Below are experts of layer 2 (counted from 0) of a mixture-of-experts language model. Rows are named gate (a neuron's input weights, with its number), up (a neuron's input weights, with its number), down (a neuron's output weights, with its number) and show model dimensions 320-351. Each number is 128 + 32 x the weight over its row's rms, rounded and kept within 0 to 255.
Before each expert's rows: "mostly gets" lists some tokens that are sent to it at least half of the time. This comes from a sample of Wikipedia text that the model never trained on.

# expert 20
mostly gets: " National", " New", " American", " new", " British", " local"
gate0 [100  85 164 123 162 114  98  83 161 139 143 131 143 136 146 118 117  93 123 153  94 137 120 132 111 132 108 133 111  95 135 132]
up0 [ 99  77 124 121 205  87 130  94 153 177 131 134 139 117 102 102 184 169 115  93 144  78 184 143 136 125 184 117 102 132 134 190]
down0 [133 103 137 129 145 117  99  63 143 122 103 168 138 127 136  83 119 140 149  93 147 179 139  76 130 150 205 109 163 109 120  87]
gate1 [158 144  93  86 159 220 124 177 100  91 108 158 120 137 135 153  84 154 120  79 168 169  90 122  79 132 147 156 106 101  92  70]
up1 [128 156 139 168 138 159 103 165  96 124 134  83 179 126 118 154 145 107 143 136 179 124  89  25  91 143 137 172 128 119 104 172]
down1 [ 93 205 118 142 119 118  24 116 122  97 137 152 147 114 115 106  89  78 106 158 116 127  73  62  94 132  71 107 102 162 116 192]
gate2 [175 111 122 116 141 167 159 167 144 126 101 116 163 158 176 116  89 155  81 139 148 127 103 204 144 164 100  92 129 114 140  69]
up2 [128 102 125 152  89 139 148 158  66 146 201 121 207 160 102 136 135 123  81 178 127 117 125 137 137 125 133 121 164 164  98  46]
down2 [121  78 112  86 142 126 146 201 118 135 119 135  37 118 150 115  74 110 174  75 132 141  89 133  89  94 109 116 106  82 125 115]

# expert 8
mostly gets: ")", "\"", "}", "]", ")\n", "),"
gate0 [ 92 143  86 127 131 163 136  89 111  78 115 134 159 137 126 104 159 113 174  92 145 137 129  86  64  92 157 110 107  99  91 113]
up0 [134 121 111  95 128 149 114 157 160 112 104 112 175  99 106 146 126  61 130 146 109 210 114 118  85 160 169 106  99  78 107 114]
down0 [163 168 125 152  89 124 134  97 125 133 104 189 131 150 103 136  70 117 152  79 133  93 173 142 164  97 132  93  74 144 173 101]
gate1 [140 168 194 139 107 209 150 159 106 156 182 132 112  94 122 126 118  75 125 135 121  90 178  61  97  95 106 149 142 102 128  77]
up1 [128  89 136 105 120 144  92 112 138 140 125 126  93 134 124 148  89 101 119 193 171  99 135 186 117 147 124 155 120 151 129  69]
down1 [147 102  93 138 138  89 128 133 122 143  74 191 132 155 122 142  68 109 131 177 142 142  64  88  82 155 152 150 186 142 128 215]
gate2 [133 131 112 153 154 107 128 144 157 131 167 164 120 122 127 146 135  95  82 130 135 120 142 211 138 112 119 130 122  94 135 101]
up2 [110 133 137 124 133  96 120 107 176 145 111 194 126 107 128 140 144 132 166 139 100 153 145 154  95 133 112 138 135 139 150 201]
down2 [142 108 117 142 116  45 154  83  76  77 144 146 197 154 146 105 138 168 106  84 112 162  73 107 116 158  81 121 100 144  77 154]

# expert 68
mostly gets: ")", "\"", " that", "),", " which", " It"
gate0 [182 127 156 109 149  85 144  54  95 123 137 169 127 114 187 124 113 121  93  59 133  97 153 140 110 175 139 131 120 104 151  95]
up0 [181  92 120  77  58 158 120 138 110 163 118  86 145 110 152 152  87 153 212 166  54  91 121 147 164 117 149 145  92  99 114 144]
down0 [121 142  76 143 134 131  94 136 194 123 119 157 111 102  90 132 125  99 147 113 135 162  98  78 181 105 108 184 121 131 140  89]
gate1 [150 170 153  98 113 122  91 115 149 104 105 127 159 150 138 163 110 130 138 138  77  68  68 203 115 138  86 117  92 119 167  86]
up1 [136 116 130 173 172 195 119 136  84 131 133  70 105 141 165 127 141 115 167 141 136 120 119  76  95 139 132 133 153 155 149 140]
down1 [167 114 133 107 126 175 146 186  64 132 103 127  99 175 112 128 130  63  57 134  37 130  74  79 101 172 154 120 148 120 162 129]
gate2 [129 201 145 135 149  98 166 177 168 207 154 117 129 119 138 134  88 124 135  87 120 178 155 159  33 131 120 109 150 117 112 167]
up2 [136 161 105  90 199 131 140 164 142 175 103 123 114 153 139 122 153 161 114 138  58  99 156 145 104 135 127 123 136  93  92 168]
down2 [122 174 130 108 124 147 161 124 159  85 112  96  82  65 140 177 187 131 143 138  75 100 128 128 124 143 147 123 142 162 110 157]

# expert 13
mostly gets: " cre", "1", " previous", "2", "ue", " One"
gate0 [184 104 128 158 138 143 104 166 134  89 162 122  94 100 158 139 135 148 170 146 159  97 115 165 157 114 138 110  58 137 120  60]
up0 [ 89 107 145  98 125  72 111  84 115 108 110  69 128 105 136 128 120  84 123 178 101 197 139  90  99 122  88 113 154  59 119 154]
down0 [173 144 137 138 183 119 152 175 156  92  86 181 180 102 124 106 129 103 142 201 124 145 150 125  89 127 121 123 172 121 152 179]
gate1 [154 119 103  84  83 137 166 110  94 169 151 128 126 113 101 145  87 168 157 145  78 166  77 141 145 126 110  76 106 171 139 114]
up1 [ 90 134 125 137 170  94 128 121 125  61 141 148 158 131 141 118 141 127 134  95 138 180 134 138 110 113 109  76 180 116 125 127]
down1 [162 110 155 149 146 232 119 162 112  72 106 113 126 113 187 155 105 143 173 127 146 158 184 132  83 153 134 196 189 173 136 118]
gate2 [166 134 132 153 124  96 158 143 141 119 133 118 142 121 105 139 128 121 115  92 142 132 111 165 101  86  99 134 159 152 113 128]
up2 [ 49 102  90 133 149 125  83 136 105 133  51 127  97 128 181 153  93 162  89 197 175 136 112 136  78 169 104 147  93 121 182  62]
down2 [ 99 111 125 125  88 113 147 157 136  86 143 165 131 176 131  95 138 133 165 134 131 129 157 128  52  92 104 137 157 174  99 183]

# expert 52
mostly gets: ",", "),", " he", " He", " she", " —"
gate16 [127 183 105 140  89  96 180  90 128 113 164 180 189 117 113 136 149 120 165 148 152 127 128  86 192 105 129 107 170 150 102  92]
up16 [145  82 124  99  86  56 171  69 150 155 127 118 134 153 149 106 117 135  92 129 160 133  74 127 133 135 143 126 127  97  97 153]
down16 [156 121 180 125 143 198  95 132 162 108 152  99  91 150  91 145 120 154 124  84 108 107 146  92 169 109 143 123 120 113 134 133]
gate17 [105 101 131  96 141 105 168  75 146 118 102 102 185 176 105 160 139 127 142 163 103 135  57  59 117 148  71 113  68  97 113 186]
up17 [149 185 111 142 165 169  79 156 101 115 133 147 142 128 165 115 158 123  99  75 140 119 236 164 112 121 112 107 155 111 181 104]
down17 [107 136 108 166 126  81  89 127 112  73 130 148 181 129 138 154 166 119 180 148 129 126 111  96 153 189 125 122 106 161 127 214]
gate18 [143  91 163 128 138 159  95 140  72 149 167 113 152 157 119 127 134 140  70 121 211 111 255 113 168 122 173 150 129  73 167 172]
up18 [113 136 109 125 125 255  95 117 145 165  78 135 158 141  99 139 141 167 172  98 134 125 133  79  47 100 121 154  92 122 148 166]
down18 [176 130  95 139 106 147 116 122 129 142 105 130 143  65 100 143 119 177  84 157 158 117 166  58  83 156 138 189 150 107  76 163]

# expert 58
mostly gets: " the", " a", " The", "'s", " an", " his"
gate0 [110  79  88 144  27 183 132 112 137 138 154 117 146 158 129 103 193 114  90 125 175 145 129 131 150 139  97  78 127 132 113 202]
up0 [139  46 184  97 163 101 120  97 152 171 130 110 119 184  98 114 128 108 138 154 141 151 184 139 168  80 181 124  71 109  92 149]
down0 [121 110 100 117 100 126 149 114 112 176 148  79 113 158 114  61 154 132 137 153 151 134 112 136 154 121 140 125  91  83 126 151]
gate1 [123  70 148 139 143 131 122 115 128  93 118 134  93 132 143 110  96 176 143 123 147  89 153 101 109  75  76  78 141  86  99 120]
up1 [125 100 133 125 141 144 121 138 122 174 115 134 158 146 108 149 159  93  78 143 144 184 107 103 153  97 135 106  95 109 111 160]
down1 [155 186 110 200 125 143 170 178 112 151 129 136 176  88 171 111 101 165  77 107 158 154 114 132 111 145 155 144  66 144 191 121]
gate2 [134 186 122 129 140 136 106 116 148 126 133 129 116  94 165 117 113 104 128  83 112 115 131 101 133 110 138 134  96 116 101  90]
up2 [158 122 120 131  94 139 101 149  94  89 175 139 131 146 108 145 127 100 125 182 124 154 150 109 165 166 127 100 146 164  91  89]
down2 [153 139 140 123 178 144 106 146 130 118 106 121 156 130 138 126 113 124 176 153 123 136 189 136 123 154 119 102 139 110  81  85]

# expert 65
mostly gets: "1", "er", "en", " medalist", " Mexico", "ist"
gate0 [115  89 139 113 171  30 215 200 115  96 146 124 123 136 161 164 154 100 137 121 164 143 110 103 118 152  86  20 107 134 135 128]
up0 [ 98 196 164  83  63 164 115  97  92 177 144 125  87 146 197 152 140 161 129  81 133 126 130 114 172 127  71 135  93 158  77 151]
down0 [125  84  87  94  92 145 110 137  92 153 129 129 163 148 119 203 128  92 117 103 129 144 121 155 134 135  99 141 102 159 127 104]
gate1 [128 142 143  99 172 136 153 125 148 122 140  96 137 100  97 135 111 138 114 142  73  93 160 135 130 117 124 206 110 109 149 121]
up1 [100 133 122 122 150   6 100 102  80 123 147 107 131 140  77 126 115  96  88 136 154 167 127 159 100 126 151 166  62 110 136 139]
down1 [159 150 144 170 170 134 124 172 169 105 143 168 167 100 123 189  90  62  90 113 170 117 128 181 126 124 134 125 166 228 108 139]
gate2 [116 145 109 152 103 170 111 158 118 139  95  74 135 180 109 107 124  68 138 158 115 142 161 179 113 126  69 143 111 155 107 144]
up2 [122 191 141 130 101 161 100 131  71 131 109  96 133 119 124  99 147 108 111 155 143 176 191 124 154 162 122 133 167 174 129 194]
down2 [163 110 143  65  87 153 159 122 122 100 131 120 142 165 156 111 130 119 110  30  47 148 103 164 118 162 143 148 107 158 137 150]

# expert 77
mostly gets: " km", " Location", " mi", " footballer", " %", " Candidate"
gate0 [182 117 130 145 102  99 156 171 105 197 135 100 100 130 107 144 147 141 223 108 102 150 116 121  92 136 157 136  85 145 125 163]
up0 [154 120  63 111 157 134 213 126 124 137 134 105  92 121 125 136 134 125 133 112  88  78 113  81 217 126 148 134  96 148 149 156]
down0 [111 138 144 134 127 132 142 159  88 103 165 196 108 106 138 137 127 152  99 199 124 114 154  72  83 133 142 163  74 149 153 163]
gate1 [187 238 164 149  97  81 125 137 145  79 119 148 144 164 106 151 120 103 126 110 135 114 110 136  63 150 148 177 127 125 130  75]
up1 [155 148 138 185  79 105 119 114 137  52  83 198 132 154 121  96 110 117  82  85 112 108  66  94 142 120 105  88 121 149  77 134]
down1 [102  86  97 131 152 173 125 122 148 113 146 121 142 129 107 146 114 119  95 188 182 120 178 146 120 131 127  60 109  61 132 148]
gate2 [137 141 137 139  97 195 144 118 172 105  79 112 108 111 136 114 105 116  66  87 122 170  93  99  86 111 106  56 101 159 121 140]
up2 [100  97 122 120 162  99  85 153 133 148 160 197 144 147  81  97 137 130 142 197 107  84 104  35 136 156 139 190 174 160 116 132]
down2 [134  85  84 157 119 108 143 165  53 130  99 165 184 186 126 162 171 106 133 101 113 156  98  87 146 116 103 114 117  98  99 125]

# expert 73
mostly gets: " government", "°W", " public", " national", " Votes", " %"
gate0 [123 158 136 134 172 172 102  51 177  83  93 160 133 112 145 146 160 131 156 108 141 195  94  78  78  92  88 138 126  71 158 148]
up0 [114  68 177  72 106 138  88 134 109  83 146 107 186 115 119 133  98 147 121  94 130 114 148  73  51  95 193 127 121 185 160 133]
down0 [105  90 123 224  80  77 180 161 155 138 175 134 121 206 129 133 118  80  77 213  70 121  93 147  93 133 156  90 120 115 122 142]
gate1 [162  92 143 109  88  74 179  92  73 163 123 102 102 134 117 140 157 137 148  67 122 144 147 129  95 102 168 141  89 125  81 198]
up1 [169 143 126 116 125 165 173 130 128 135 135 122 128  78 155 138 159 161 127 156 159  96 182 160 127 109  97 121 135 116 154 180]
down1 [112 129  70  99 147  79 118 157 151 109 162  83 167 145 136 125  96 178 166 115 162 210 179  72 124 158 136 160  98 105 101  91]
gate2 [ 95 139 152 215 173 156 131  39 170 123 165 109 152 105 145 140 190  74 108 139 116 176 126 184 106  98 115  93 169  93 116 128]
up2 [156 124 103 127 158  99 136  93 156 147  87 152 159 100 111  88  98 162 151  61 119 131 135 145 174 110 157  96 137  47 131 201]
down2 [ 78 144 104 139 125 132 153  97 136 119 154 147 136  68 117 127 131 145 104 186 124 156 122  92  79 135 120 143  90 150  85 137]